Weights of a small mixture-of-experts language model, trained from scratch on English Wikipedia: 24.6M parameters.
Below are experts of layer 5 (counted from 0) of a mixture-of-experts language model. Rows are named router (the router's row for the expert), up (a neuron's input weights, with its number) and show model dimensions 0-127. Each number is 128 + 32 x the weight over its row's rms, rounded and kept within 0 to 255. Numbers have three digits each.
Before each expert's rows: a language model's description of what the expert responds to. This comes from a sample of Wikipedia text that the model never trained on.

# expert 9
What it handles: Years and numbers
router:168163120128136097126117106123135104142109188149141101113106192240109159134069082133131092144093127138134109116160119088124090142167100113103056098083135129156122118121129104148211119095152161100176121116135201100136155150108134077140150159097127105065070146107211176119146151158145149164152127189117156209161092147119146175136120132134076151151130131135097132098142131097165144141091
up1:145142100088170083091193074122094090126110140057148173117140109146136157148120098119118133139134090104106096066170145048162111176168122156136161119097184112137150168108159084148096114121104115079072124152131159094152080151108155114107089118084095158097075117139144141105193172125092130118089127131162136055152136169045165141105131127193085105085126149126132142146110104112162171150163
up2:125151167164121141139136177098043103132125150108099131109147119085124147128103155074100116108113166094143097185120097162107144156184131125062154087091081184129095159181064069136086077085124120138058176174158121120133138088153135141133145121083086053138134154091161121104121119106137198138150130142114136173103136169090120173127077140133131119130101147090197150191147149117132156109167
up3:063142088132091074139109152112124121181132068119142069104116063116134111207110114104176125077188141130150131137072107147083107204142130147110152119090164152082098131165131117083135088085096082124098120080152108103147088093174082166121152170107209117143119139164163107139175116147136117111127087140113170143131146160104103186161069124160108148156132079100130141131110080143116138129188
up4:070161211125182092113155114119139071150167158140110119086173133082198149118096109105131099112099151156113079139105100155115117158174158094095152148097112071171163145159186099111130109102113132153105087164135126128198155183104164125151118152101092174115124126111141156117111110102123173159111055186115115143143197168090140170097054121155107175154136156096144151127131159172129131103079
up5:122171132135128116130108130140126169113070090143198113126156147165152136101150104144151103138118080162120094108122154145107122157094168145131147059170117171100117164130118128168192067117108195144118130033117125134123140082157134155156118056125080096151149067133138089084158123085152120134135192126180187119180131148173082158132162081080131149146155056156106103147152143107120148189155

# expert 1
What it handles: Consonant word pieces
router:109133116083081066171119099140135110175093179142092119116140160182149194140111139088139134160120096118097100096135158108101114142133252117113146103118126137126109061116141113155049137167114113110124115144177058110124121121118164162120138120085126138116184115142117197110099142166091109147156120094138140092140159122076221096131162080167121175165198144131134147122174157133132108142135
up0:081161192124092082155166142101180136123067155158106099180123133145115117137125131110070120199123141135123062120052082109106108075135104130114113165130124129081148100105132108089126136177121116154110152142159074109138121103121131092136132132104159102168140067123153103134143211185119179177103066129138144103175096107088108209169162153133082104141168145109170181137172131119138156125093
up1:125157159142139054121094114075085131154144199100123109097122125124140150088077168108143114118186157154067129104184130109172167173153145104187127135141136149124131071145136122075098123124201077180084124126137140098101138147140105147084108105102077099129146143143147124109181136202146176188117138118118049118187132107134143126109118085142129120117065116173194099118124120082080157098107
up2:122109145095108110176102111122147088050157076105175167104163116136123098104148163167084166199122184151131132122109145135145116148160142130069191135136103117154150092170171153134180155132197095114113088114164138136172087103133194086125122162160085115132135141083130222083118159090107136137145126121170151158084093179105108144093133096206102162134136170132143136107118135089098109173096
up3:099121164094077132152131214117106128160129123125088084110108099174105143085132166116192149199188184084103116165163161177129057122139143103092161082138139112090132094139168122172082110162076134119120167110137109152126122118115089106116142072152130048111155172142121121098148160123138126084163162152140172193163147129102120073115108147189087118175096143164139160129076109118121149119161
up4:102081136133157064169142119138088114115076134111142129129164091177149101142102108085185128067108111088101108089126145132140128122137134121136134134074156109118074086143133113029097171090168165150066141113087161104141118169153111141112140166128079127103106084158104130106128099129146151149115143092119130051136100116073232135113169178118154177097119142089116074139123179113114069129080

# expert 14
What it handles: Function words, word stems
router:159158113124137104111122118121129108151093180135156097113099177233108151142081087139125094140077135150127116123159125071137095130172106104108071108096140124150118102122127103135211108092159167097179125125127189089130168156089135068142143147094142096067056141105207185115152145169144145155150133194115149199176090146112151184134124141137082143150130128132099128099143135092162141144096
up0:088154160110135119049147135114173060130053138085145103112118125146111114136150167145089114111140128150151086203122140124119119141172061106139104162077091097202155099169114144125058147107098123132167048115136121163151129127164134107169131180142116034119154166149086103169159135113130088169141104124174109165104151109128130117187122145185103101158155124119150150179151133118105174163150
up1:153134151135085123190155126207128149176142199162188063136147086151111080133166111113053105132136128170156100165127077149140116135154112120134123129083126098168130106139115073138083111059140185113137137170096144133109051148117148079132137144095165156090130047142135152123144159117140135131071159151153096137117099145086054107113150082123106088167114100128157109177118122123104168090165
up2:131190082107170101086154110110120116135105161116137126127160168132160161145145149135111152176162133140087124111128129111112096176107142107078155133149181146094108121106175098119163097144041063076091087115136094137187173157122115201108154153157122132093093153133121120134118152111106121110179162122153167119167087113160130099094179117179072148138076130132170124234133048118177149124139
up3:100164115125085168160148149130170194097128139083123110124130154195075121146150110140157084153117165113125127150147097133110159113068136106153108151151200102147064155111155141154114067138134146146128141188134152112155157098161156080091096161128132078115146137089179161131145170187100058132099187130132156146187113168127166145192189102139124124132061129090081148100136157054124125164131
up4:181170152130143177084159078128153112179138201081117135186140137088103119180115140090139076115149131091112132122171138142030163132146118152148125167144121141149072096133142103157150132101109109101078143163146162072121150131198112129070071197145042135065146138141098159098128137154145125133150167101115081125155090137123093110169167163150146090165128148158129135117134154082146127169154

# expert 7
What it handles: Proper noun onsets
router:177147132163135083140144140140132111119125144147133092128105177193089169164120096124111095148088117099148148100148096108128103153129070113097084097127128119148093117121135079160176121099173199105192154108163122113108154135099157128131152134138128069095047142103126177134132167159164182205160177148125131223095084097105136134155134160134052197159104122102094127098125127079150084139105
up0:147011110090116132079066130111149127125083113094171188098146125091127087114170181122146105137135136216141126120113141129134149143170106152087065106123087107139154110067124154168119133138174139117142050082195127109127151132137123104112177169190094151121123151104079127155132080107164162135079154099152153089094108136068114161082145156158098105182103132146111107135112123137119146161119
up1:151111171157138170153181175134108132126073173152061133106158133158146097196139071168133100106139166108101129132093086131154125138144095091171092153122142100164102158158140118119077113104162169129130125165149095129206153144129118107090132131107159119138082067207131149140143081113143135120097175076149120102082147118088165118091137154121144129168171101169098170214106152163069097181095
up2:105098160135082089141146102117093089117143156118135155151106155084118160196131122109108106146116105114122112143128037168164083141118106112153091167162127143154152100164078172072081107191160153128122130091143170083167136188086067051146152118101147113120119134145115132090131103137128136146147073119084131114110212106091074126131111156107058161156071124112172186120116136138103111075090
up3:156151098212115158135143092136140102108176149176124151141171134162052100142158087133143123150079145067086109164150112164093114139102100092110090153133179154112157124113126113121121125099162148125104030068148144110075194165085176116135117128096110126071172121120119137100118164149199091126150176136080165082105155165096148126109137109123109093133107143142130093094127173060149135076163
up4:075138102088097119157142127083131138108071075154101190104106120077160096186140162074091086095124117078093122086186101157119154147103142110204114143134104151111053145120153127088153137053133127163126159120170109125046130130144085147086156159094148156179136115127092175103171088160077161135161143116128154126145094120130121119099096108161175100153119152128077164108110113119178069104141

# expert 5
What it handles: Infobox list structure
router:138140122116154121201113099100122113116138105086116143143131129029062122141141016102122135145100157133152134161118147211100113157151147154194132089115080129146117153146116140127102079130107117109134115112159150154173141114139154119097107125164132141215197131118144104123120062142122119139151155085115118095102134150141133133152105135164070112146077055117159187211132119150081151162146
up1:155161123124163109089158082113088093121094104067109132123170113128130140136161073149067096127185133115104166082111193132143170120115128154192113069146138124170170163087148106143132116121106132158142092077136043186194117159197144094144147085155162172157187129097109123103048076117144098143190143118101138121151137120197134126163092115160133120135102145162121143132130115160086102115141
up2:157121086130099124132126095145173182089051030116062104128172097142112117204167036125092063128120146128136155117125142111137100111126113088136151148111134143120099194104146138089153097123127114095176090164185163172143142108140090153132172034168177143126198164140157170152111086110123166158129154130114112129135144119112151129126135131160157153102150112186128147148143160167115108132126
up3:145147155185163107143108108102143094108130115143153126143152107187127122166081143123138123131121141149084106184105123141084091120178107153163167136110039149135083027096134174131172121150152146190136128059110141174112138120114076133111142145132100160180116126102104102112086071171142142168123095117064117121155100205187184107099118098107137134092123145107151129138187159164100125169076
up4:146156207078176128156114124151110122128084097049134082144099166148081132113158114134098163137097121146137120145125149127064095190140142109172111155125104073160141082114102127130158108077107091121122152114171178118148176136125066145101119144138164144088116077088153077099136117120162116183150117105140062110159167171171124164155088071079107162110180137076170159185127105089089114114101
up5:173151130121075157143123093163118153144110178078164170112103187197140127149155090232104109146133096097146128158118075125114110181146143109122128142136046188147155158163115082177093143179088123078116159151145167140161098190153144148105097159111112138159147104133102171108120144094152143098101125113130133143109119146159150159077071171139111098165150171099180083140182106139104177142151

# expert 4
What it handles: Verb and preposition starts
router:166163110140120112113127120132127106156100175141157092106092170235110165132075081140129099156079120140129113118166123078125087142163106133114065097109136128144111107129126114138212108089157155089177134123128185097148157156093139087147160141097149092069053152100206175124153147172138143154148124187109156218169084140122146175130121134142086142155136124121089118107143124085157142138095
up0:135133068180122122097092126196123160135059122102152153150141121103139133153056168082127097109117108087169135137194115120160095149170084115111136158113119086147124107107081138146066096157087077156159141104179139106117191143121129101115159150149146141096067118158127119173123085153098114094160146138114069160156147122129124124167180117156119104152132071189130178070152088074076128079181
up1:144175125134122108080102081125121102074144183123135128120176052121170142131089076147107143103182111107111125094150099140118181097117152158182136139138109132147107157084135144087165115190133122130126123137143130102145043140112158098110088156157133167053125119151162135067197176167122142146129142171139123145175066115179093145204133157089162097150162089102113069135149146074126126165097
up2:092094112149117119123107119103143115143123099117131080072141172143101151126090167053184147114123126104168125106168124111128104117163146081064115035130127142095078169135116130113170193132198155118131037138092096137138164114194137166104157079203145101084121125139127145097093139143135064142152138089078141114144105148080141141170144153100090146134089172100105124121108149146161185150094
up3:154122116152173151168054135130173174142094077095124143141146110147130175122096188138127113099073130093100115186168073187086126170165110138124158100074108129135143120103111074137128160054156153112121067066086133186111126110136116159130142101066125076179090136144159145122138184139119127143126172095126137183140119168125169087162123122146147065104095132129041116149103083128119149115117
up4:195149083140095080081151089125114179149116143156109180149131134174109099141162117138142138104106164155089129084145226093108106196132109108162075107129106097127103094108137105108115116111186076143083130087138125131221131086045134150139136156161127117134129120160130127092088144142161151115157126109172115117129117105113115184069159056139138061136141107104141117111099150115184094171083

# expert 10
What it handles: Word and number endings
router:155170104136133105105122124127136100162099182138163097122106183232108167152073087150130097154101135144130124122156126061119087133167107110104078104093135128153114111132118116145212110094147161091180121120130182084134158160105150089138149146097146106067069133099209168127148164161133150159148132196120162215169076141135131177150122141144072144157126128126092112108152131090156137130101
up26:158098092171156100060116198127147114146115140100081086155137130122082122083118165116111093145091110163078152144177204137113071170120088156146120144114088094136172119129120103161076150077129138099072109112128130066090078112154135107094123100204077096087132123089068126106080115132125165127134128070126117119135117100094133088092167121161158114185197092169129124169162142149152164120115
up27:157181078157103074115131130106119101175104124107179100141126091129147131184120124130103135143128125164153129093202192178127162147135101131113121183155103133152104093126155162089212130093103141126101125139111144109160180113128180114093153171104145115098072164095152224135125088104142124168058129151148102144092104131109181092119126130129148154072044118093106095134136130102189180099139
up28:163200140101084124068103185082151111077074090126148165155106129143086182141140146138141089114143154132140163152137134151108061168172118144082169090088125110130158122132096099160154133111119104114142087150111093085119128149126145183092196181083075161144148121132150202188041102140100119190163090086136121166116113077133137118110120133099109146123108136126087138084067127103131126135088
up29:166126068059096147103091150180123136141132144104139099110118102144111157087152129133098098086115139165118143150063149107058111111134114153148110154114075147102053146181119113140135113123110113086099135118147111114120098203133217084203185118160128202123128088093141137095106113182163145140122149150104110117088131112098119119141185045084115133129129163120127129138136148078063156164168
up30:122124149161131136166099142134115140138067132123110082126132187119088090135015135096094097092119090148146064101075141181128123131150136145133092063108110125205133127118096126164130133166130157147095067179090081153158126093087119130067094134150109136182150112127110171116116177134105143112122134107167102135110085143212140147141149164151070155117142083160141163107099177171156157097078

# expert 0
What it handles: Digits and foreign fragments
router:169147122147133112123128110131128091158093177126134093122107197225105175131084082134135103145086134144136124124170109071137080140154101105108076100091122123148128092121124111133204098087165158087172125122137184088144158144096147080140138144090140091067070142086193156126144152168140145150157122196112147216180067132121148157136115137144076142155127124140087127106139149095173133146086
up1:102084110205117141079154115135119113117087133114117141165160171051168129122139076138145094207114136124115124176182071167123120079121068146139162163124144074138110172121138141161102140131109122113187122124110116131157142125183162099188076152152157103126156114098104063120131128134151112151147151138084165186154120153111151172141153066163109148106084161088169175180162151149146110200156
up2:161141081098127145160202100132073146098134165162096183190176180118083131156115166148096122121124173167122134122168173189116090089127138205142121164130132136173070130114137064142139112149139157159107161116109157089138096130104135093195133144190103121103127191168156120092126119119097104135164106099152081125136136105123167111144183105075086134097101102149131113136140141084201172179105
up3:140152059123125095096104133130096157114114163077099160108161110095143161113145114119131104159066065140168155077087126128114130172078176147119172109147114130116162146140111124108092079138118077203147166141148094106147154116088121140071175114087103188114124198059135096069103163106055111150112164166121112171128164103107157171140164127201145169159160159129171137159128168164125129145126
up4:077107108115128099139106058097097160122120166076112120152139103149114170170168133156198138108086138160192160185146101141095133102085145124122212151096124151102142108127129077163103142113127090143159159072135097097130157138129137140080185170161087128120140118141111140136136084099087177175061098147107158127143120177083057166139117136127161103156116072108086117120154079133160062167088
up5:116124122134095170119165079098116121171146088130127124156155165107095106144081117096111130128127114168125127146145058107088164163096070131146087093129094195121201130142091127085105111122192086095128120100105136102101092120123097081133203094084119141112082128099123105102101117120127197126136104217096103042129139119116154127205094185160106086115154091173135164135183149125161132125134

# expert 8
What it handles: Table cells and articles
router:156155123119130108125121124114118103143105178134155091117097183227112163140087095137132097150079131143148133130159135077118093132160105115104067118095137130148117098136125098148222117077179152098187123129133179095130164161101134064126151143094142105066067135092207179128140155175142148161159126194122156206170097149134143168129124148143074152163124122130091118099144143085160141148100
up1:107135185103141086190127106135098141090111099167133093122126133117123140148140148126178118123145120154192094122121098134094099129165082120063108147130174133130143164107124114160130135154112193199137149106181176126190083115041162070123123162129122058167161127087129117124173159178138111159088153066138079092071128133102142117107148134155084169149095072172104202149103131109132125164121
up2:138131129120146123057108139157090100151128123105049149142123177091178156168141115095067080085104150087172146154157129172051124121091167162068095134122138116167081063134114162116093064135169153112122116157164104094089155169130142111132205147179118071123106082126097110102092109161161134112099160085118110140108095126163073128130095182147129142149084138147175130085123136137124165077118
up3:081124153151094105126142167112088140144166137075131143088174140151157154133093112144108137103120125087114130133179144190142129120111090111134080127115132191213131148161059129094057096124089146139146140146185169198121119135145124125104146128151174140078159090150152136078109157130165161091139111133197127105091141137167101157157069120127118093125090147062083130146175226073131117107117
up4:049176125134143105090144141108123149107135148093126184098223088106227114147064102123127142190098167157167116105164155121103147132164099083182144146150138108156106149179150095137150205101141114135098145112114135130211140172140169133092156105157068079068137102123124114105141106113104124160094127142151102120161131171126125156162153136142148073094110141129115123153100082160120158073126
up5:142099120085122092096117128125166155131132130072187172092140097116064195156140154133144150135117125068148136121083138079172103109135161095164104096116127059130097171111103110080124083140169163179134111092100179151134131121093086102058119154190118140149077149059111123082161097178133145158141176147184118112101091151163104111160148160070127108104105112172154091111168160089142152082142

# expert 3
What it handles: Capitalized word starts
router:168161118130130105117130134116125104152095187141158095104100171218108165147084094136119104148081135154124132120158125078124093136172107115104085096104135108148104095125126115137215123082161163090178110126133184097140151160103139088148157144096144107070074142100215176123138141173146149170149128213109156209169077134118144172142126150149069152163135131129103130100132141095167133140079
up0:138137050141170119166125192102095121137159128155126129124109084092183055134183104151057139182152168165135109097149120165150145158114119136089144165132099123094138122188131130148110145107128191105118164070124138104129105057126131125118067158145167118179127099102166177189134147147113138115037114121086199120121092119129146143113125068138111108110118156102128092187103104072123172110121
up1:150166133143141087083145134155138123165126113093182117110114058128139084198135097168146142116143112086106142138121165180125121176122130153155086156186114143147131109187157075111095075097157150161124139115181103118119185076149114081070151097132098126218077114106151145093160116168052125152130102127095118131153107133164134209067101133141093112124117105136098109144126146078154137120054
up2:122160109127081097170115145161149123132063086099114147116118142123131121198230096109134104135113088132135155187131164127105066174173093103101191100125095112103111144149132095186125137124134138166157102152142135086209083101128133116090094176170171114162153200094108123120125171128097114206117145171078111150167095128117131147110128159063081114135135121159114123154099152125147073108094
up3:147136132092131146171111128128107201132065203109106107112172093155088172093121105153126097151115165069139143082088186131107185155126130095180209126082187094098108134152135175175178127132146203125075157119117131088091161127137122134120179120127183128131184111094121133133085140136143105129143119068116132077130137127135121103120159089175076131135086130131119183158077134117118179080132
up4:125071119080120090103150138053150152135095145138145094101158148146218108148155129076109085176105119190138101085188144170059145162076139103138134125132169115068128072127145162099051152079134174119154153096123163119092170142126095148153072099096101137118149116128181124081130127123108160134119130130076084153175182147119147095191096155132130144076124105132115158160105139140129142167103

# expert 15
What it handles: English suffix pieces
router:111149093142128114081138147108110151171069075095186133117127139191121110158150166052124145149111090135163141092143147092133161148112157132146126109113114154133139070146162126174121137135105141183076097163174157115188136164116153074146073134098118101151158089115207199097137129105165134104069124158132131177124172180116108119185127118102120072114098145161125141079175135061122125093062
up1:108130150063055077098166103170116129101175116109079106123094151075103137136137144091089110157116169112099110175122209130080119040109182173137130139125112144133144117141146149165115049153112135208171128098118133081135108107156114127098183155141117136112125091176144125162134093128152143150071140065129069183127137120178132112131120123140102110111122158122122155124202106083123127061128
up2:145147050145133121117116092152108125134106123108150117193105136107151102202114159158160110104137033152089116112160115167124175105158143106134081094089107157131204143098135118120110158221127112100141128135180186139169136086153073133106164082158083151091108085180128165127168120124133142136136162151133127131110139150084179098097158111131098092129136141094096182078139125107167160046141
up3:141140120184108113113169138131166111130142129106135086118130108168127121073195109127144109142133115120058159124192122156113128130014136116105105130090084134209107121159107091142157171193135142117083185125156182082166117177090154161100186126156090149145135182104166199096131102116152112161056139078131136142124138138149113153114088150117093121142064100133175153109132113156109121103104
up4:138078132154121119095146153140130142120174140113133100169161190127133079185161157096102114132165134121178153126126156102088165173095113091147168079157106170165145102132136095144145127104129101132143075153123105145104109153135143068159141194193084125157070119140124047107202060143114167155124192126158130122136058122159124128124116140177101087078136166166146145125138063113181083107092
up5:132112136141158099072187162110170127185097118146127086144106133118093156118113140099127111130173113108204105137124131161118134151107123188096143073176128170124087107104140179123121101165175095099084095144147099112158152081087120091082172144095116117123086169064147133124129103151136199139090096170085108149083176102142074162183090142104084079114126156177093163159128127170132199079119

# expert 13
What it handles: Taxonomy and Latin endings
router:132111125136154109127162157144117137164119075131087094102162082122129112112163099130130110132090105170123128117181145118131176100100164121164240121105071127130103163108136132114152106110135140181068134081123124086105150110115141150126227168114149152020148128106092118114145074107126131122166104140159150184128149136142152178193126125139117213146048100174145116113174144115095131117128
up0:114116120119121124140110188075161101142123146108150098096168126182120066118083160099127189181165111140100138131141164149142112129108137116144181123076122094121120145143116103108104090132123113116085137087146152150126141143090086139097139077153136223090128122167142101071220121154137193122073121081164166096093119178146156169167174162138098168042103115123109101138108119093085141080162
up1:191140100107077132088089143182139112158124120144103105100146119150112054156145134182123144050090094115136167150140186121106150125130114114050154171085061160115089115120146131179091156151113087140160123097070167162094121165123147098173152086124120109080130119104132098105142085178113076137141145132107162097228102187114157139165126124182148099102118091146137079138106129137162160115146
up2:082139070057182168140098136110144057138071150072105182073145122157087117173125153135146108141055130106136158114123143158165127137132118157151153150157111126155109128119169126143164165146122173100159133147118104131151106140096166159157144136183092131131122182166106032108160064173187129181123128150186114125110115176111097141120160124074107151169106157130131129071109178117148072114104
up3:125125093093165141137126127089071123089148103107131104116163081145087065152130150134151120117147133107128117114126140125154129118097136071161144187097160092135118111138206115037114134158162096087081158099185111087134118177155107102087195123141115188138099103107135106090140111140094189106145150087183094140152111134141128150135093107153169149056135110145117126147185248098111109133159
up4:103078159130168106112178145171159153142112114119217109116174110153175152165134134185112153165099106057097128142172168121135136109108116064106142131150083174131112159054097159158120085084099161105091111094101169111121154121118080135121162148158153126109110134147118143079122101152102093143122169074189121126110122242107139084121168113110121198150153074137120096165128134148113096145125

# expert 2
What it handles: List and clause separators
router:125129128126124147056101175102101117120152145099062140129152073075149120150162174127113134121173143144080081202121067108115124138115093166129129137151126137139132173191160095140072127125154128161066158063122108139125128129160097105093100120137136103069053112108074095127101047118096149136126150104133157105142091161144120113069177149161169107093150136107104126237122155154124147111106
up109:088154127163093119129165159133137098097133055130092040099137203128128118153141167132145125108126210149147071144171126160144073070143127043124109148148186165087148125131137127146190100134054111154104118135114110141153140160115124078096149092141096168058118146105149120112111125138138140093068129155115099110124072120052194102118120154151149113149167149150090126142151184132136116120124
up110:130058158119100114130081102128151120112106113109122111165105138144086134172098143142089114090164166145154119114136126165134202087130122139123112134107105099206114115149125093156119171109071142170130196156169135122134145136076125102086161097145191152149142141146107042113166117167124121194078100146174138144122123132143128095080159183082109083085193065152114140146113105203168141145074
up111:135108102131089152146137141175062122149151092086079123182094101107144088133141051095120117135143141136145155140150079100064113103127109217140163160102039187181136142178146144132132129099134147153124141132110124084143182131113075050140136166083181093121132071067118129118137097146146089139138095130117122165133090111163103106109116116113119102115115178085173170133138087150165090145184
up112:178165134083183105076105205147127134124117139135086155138138054125159099079135121164135098112153099140128134126083115142163165092163114117056137121095094140107163138192112139100090086142148125178131106136131174041151134148175116141130118196061096148136112122156189098114116066137099148070162123111072145172107171115148111126161116110098140109067195110159133152123145130150169141161141
up113:099147137122106117126153139135197132098144196156187155134139070168151128169121098143132064177110128119168109185122173157129112167072073164113104151125113137096157100109111109119138132213153080114072146123114125146118105093165144172111205132145078061141102134201178125098133101164113162088110130136108105134117116140111136144100094113224166154126060092100110133147155102108144148155142

# expert 11
What it handles: Verbs and table breaks
router:155156105130120115115128130126125084144090181124174094107097174217100161147086080151119107143083132154127118120157123066138087137164111119101085102092143133137115113130128113134213105083161157081166129121134180093122149146098149068143142149104144103070040145096208183114148155155154149160156132197103147203171079144118153172115122138139077145158136130118108121103147145084158119135093
up0:103155151153070096078155172156117095130130132082088149100126205146125098148095149150132128123111146105106187135131154140085162198104109145130109113118119127178147146108141094172132097175162135172093105078107170056084173157128141096155135140107169087195136085117174118133135089079138130144083159113223127187134133122121126107103107163099103081134182146126172132115126145199175114087095
up1:093138066133126110134107114173153139114180154143106141081122097133078186123037103121084118150149109154165142135152148173115061153164103164101074110127146143100117121110157136156093149121142157133127089091165123128119118048154124186154108194130150154085124101171099130121123118205102067118133130152087137072088059136138116109093124118118121174120193113127099085156136128112176163210134
up2:163156085128114038101100124117110132083076141148048073168186154102134156129104126120093117118154158125096101145088183116081142103069151066103132110085087132154100113130159106139114088137140162117113109171190057110127195121148111079096119107115135112128123091111165135135156129085144168112138118204180130093163158164109103183140155131139126096130161148109108107134067169188091142155134
up3:103065171091108128120102120069149088144188150074157114148154098075158130135149081198075143066129125114130123166169129153145143103104094087155131104132114164190099182117088112132123119158144071127099147153114156072125106130072137126096135208068152131143084179106149180086142166106137168128104151079135130116130192119143076086144119147157126107177137088067130140104122126097152118172099
up4:108084048088148119134076150150095089106083140182080120096143126112144157156155157147174125106135054085147168165136070096141154136164127142150154158154136136196174196149178108155146104153111129088056102183111107081124122121105155089155123152163155163104084081147149095143150165103143114106144193089094179113144078112101116171087121146156106146169137137155141126123150096152092132175089

# expert 6
What it handles: Capitalised name initials
router:149157099120134078114127135118141111153094195131150101113092187212102187144077080152145107135089121146138128122146132062135088142144105112104068105090140127162122100131121100131191117083169151090181129126130184088110159162087127081129154144087137104086061131103185169114146147166138160135151134198100168216183084138122122159158117157152073158164116120119111133118132138084154142148097
up0:146127084136067111086096100191135153133147173122153108125131148114080097167149082076103123157157131115104074130147070132110112113108099166164165161143146059209204135141080110064130097111137139094128123123149169111148133138092103128166131177136094074143055106144135173091152147108078131167045122127150123148166095113127071155135130087134090133090165164135131192137137137182141135118103
up1:151132109117054082199141124119099105171122131128105093152078111114156096140116097141109142166179104140176109167153103181091109125123135122106127117144082144128192086180087126123128086158119205146199095114128146204139145150141127082140126156108130100166077196151169167108082112113135044122136137137185201184126113153098119115141144101129119179138071119153116159169151139144122087113132
up2:092166102111130076143125159106128162146150169115095120134119134168134141140119127145107169116064120047091154056091075091119155115108117189192202121117067143197117179120172106143115116193129158165126150103129127105149121123125192173145141139080108162129135082172117129048146149110105094111100084125134107172116143152127148138077108089162107139142091178066092141127131149146143093182137
up3:106159117164106129135192132166073164167103145106130074132107132112103174099096100144183052133197115161112147110073128149125089119113172154138071093130154136135148116127126122105153075139209141149091114147097100076183147199185187151138115150137138162187106161143131151113168158115104126120067165138153146138125099168140159151124111109103089120120084116115108159159137196148065182149094
up4:142196102136095141075144199128138110140147140138068149100097122149169137108156128163058117099115129136071112161074096136125138143111156141107078201141145175171104109120167071079157052171127123099126180096163034091114090143119131173112129123098164101126113094132115107099114120125088137134125131107177148144150092174144136159147115106125124099099157100208134130095139114156094201118080

# expert 12
What it handles: Sentence ends, word starts
router:167166118146135098130125119125133094147109173150131094115104178227114170146069079128134090148077130156125117118167109076116093134182106116100061112097141124153117111130131106143224120108165177100172117130142191098140156160100139088138156139098126100066080138103198173121143150156144158146150116199109152207167078138129144169134120141128073153165136114123108128106148136081152139138082
up0:139139107119104097146093088163152179128127136108139107175114158140165130140144102179162111092158103100137220168151196134111173162140085177120160098143096167096115148123156164170105096110103139167156120153185123121101124171156082129158165157124070099143110130176164104051124175171081139168096143162131154153109124180170163071099141107121110090150091054140183148126104079103124166145117
up1:098155154107127136157048161161135156071029153092126106092090097162154150085126137132142130120116136097112108141141114157139098105140113128126152022108122162173103137130109106188126131093128113105174106191129175159148138108197116105077160106160104172135117144164123167070127139161139114153085131064166155146175117180133084149146149158117110147117096106148127112102148148026139135133088
up2:158096115131141134100153125094133123161095146083032101145131148086171137079083102135116085156170225208159079147110112106084112125184142168106182124136093134158106120165122116115145103107114099130130137118179139098104088125178075041098112124146094134160168159173142139118120098063167091153079117172122086177121097085132069127153133159163126094116123155166141120151124137136110151124118
up3:161178124122100156113101109063146155093121152176129099136100069186079220105135166105132088132060112150075146147129079161059154175196070144134097102124158099125163090135130162105093155117152133150180155088152113120162185095136104139082116107155090112103122133187071118083160193093126129130087105145102144110101141110115133158103088128165137134116129085133158166093140158106174132115131
up4:207127119152123150139140100116166113067101166111165080101140090160099096159157224075096078147109080152123148165155077157123138179117112170108118139147091177069175188123117150088078123170175154115127142095112068123158082072105106108118156116125132104164089130119109182110172158148137142154137114117103140164183129116152112165200131109146141147147148133165100129178123147098143132182098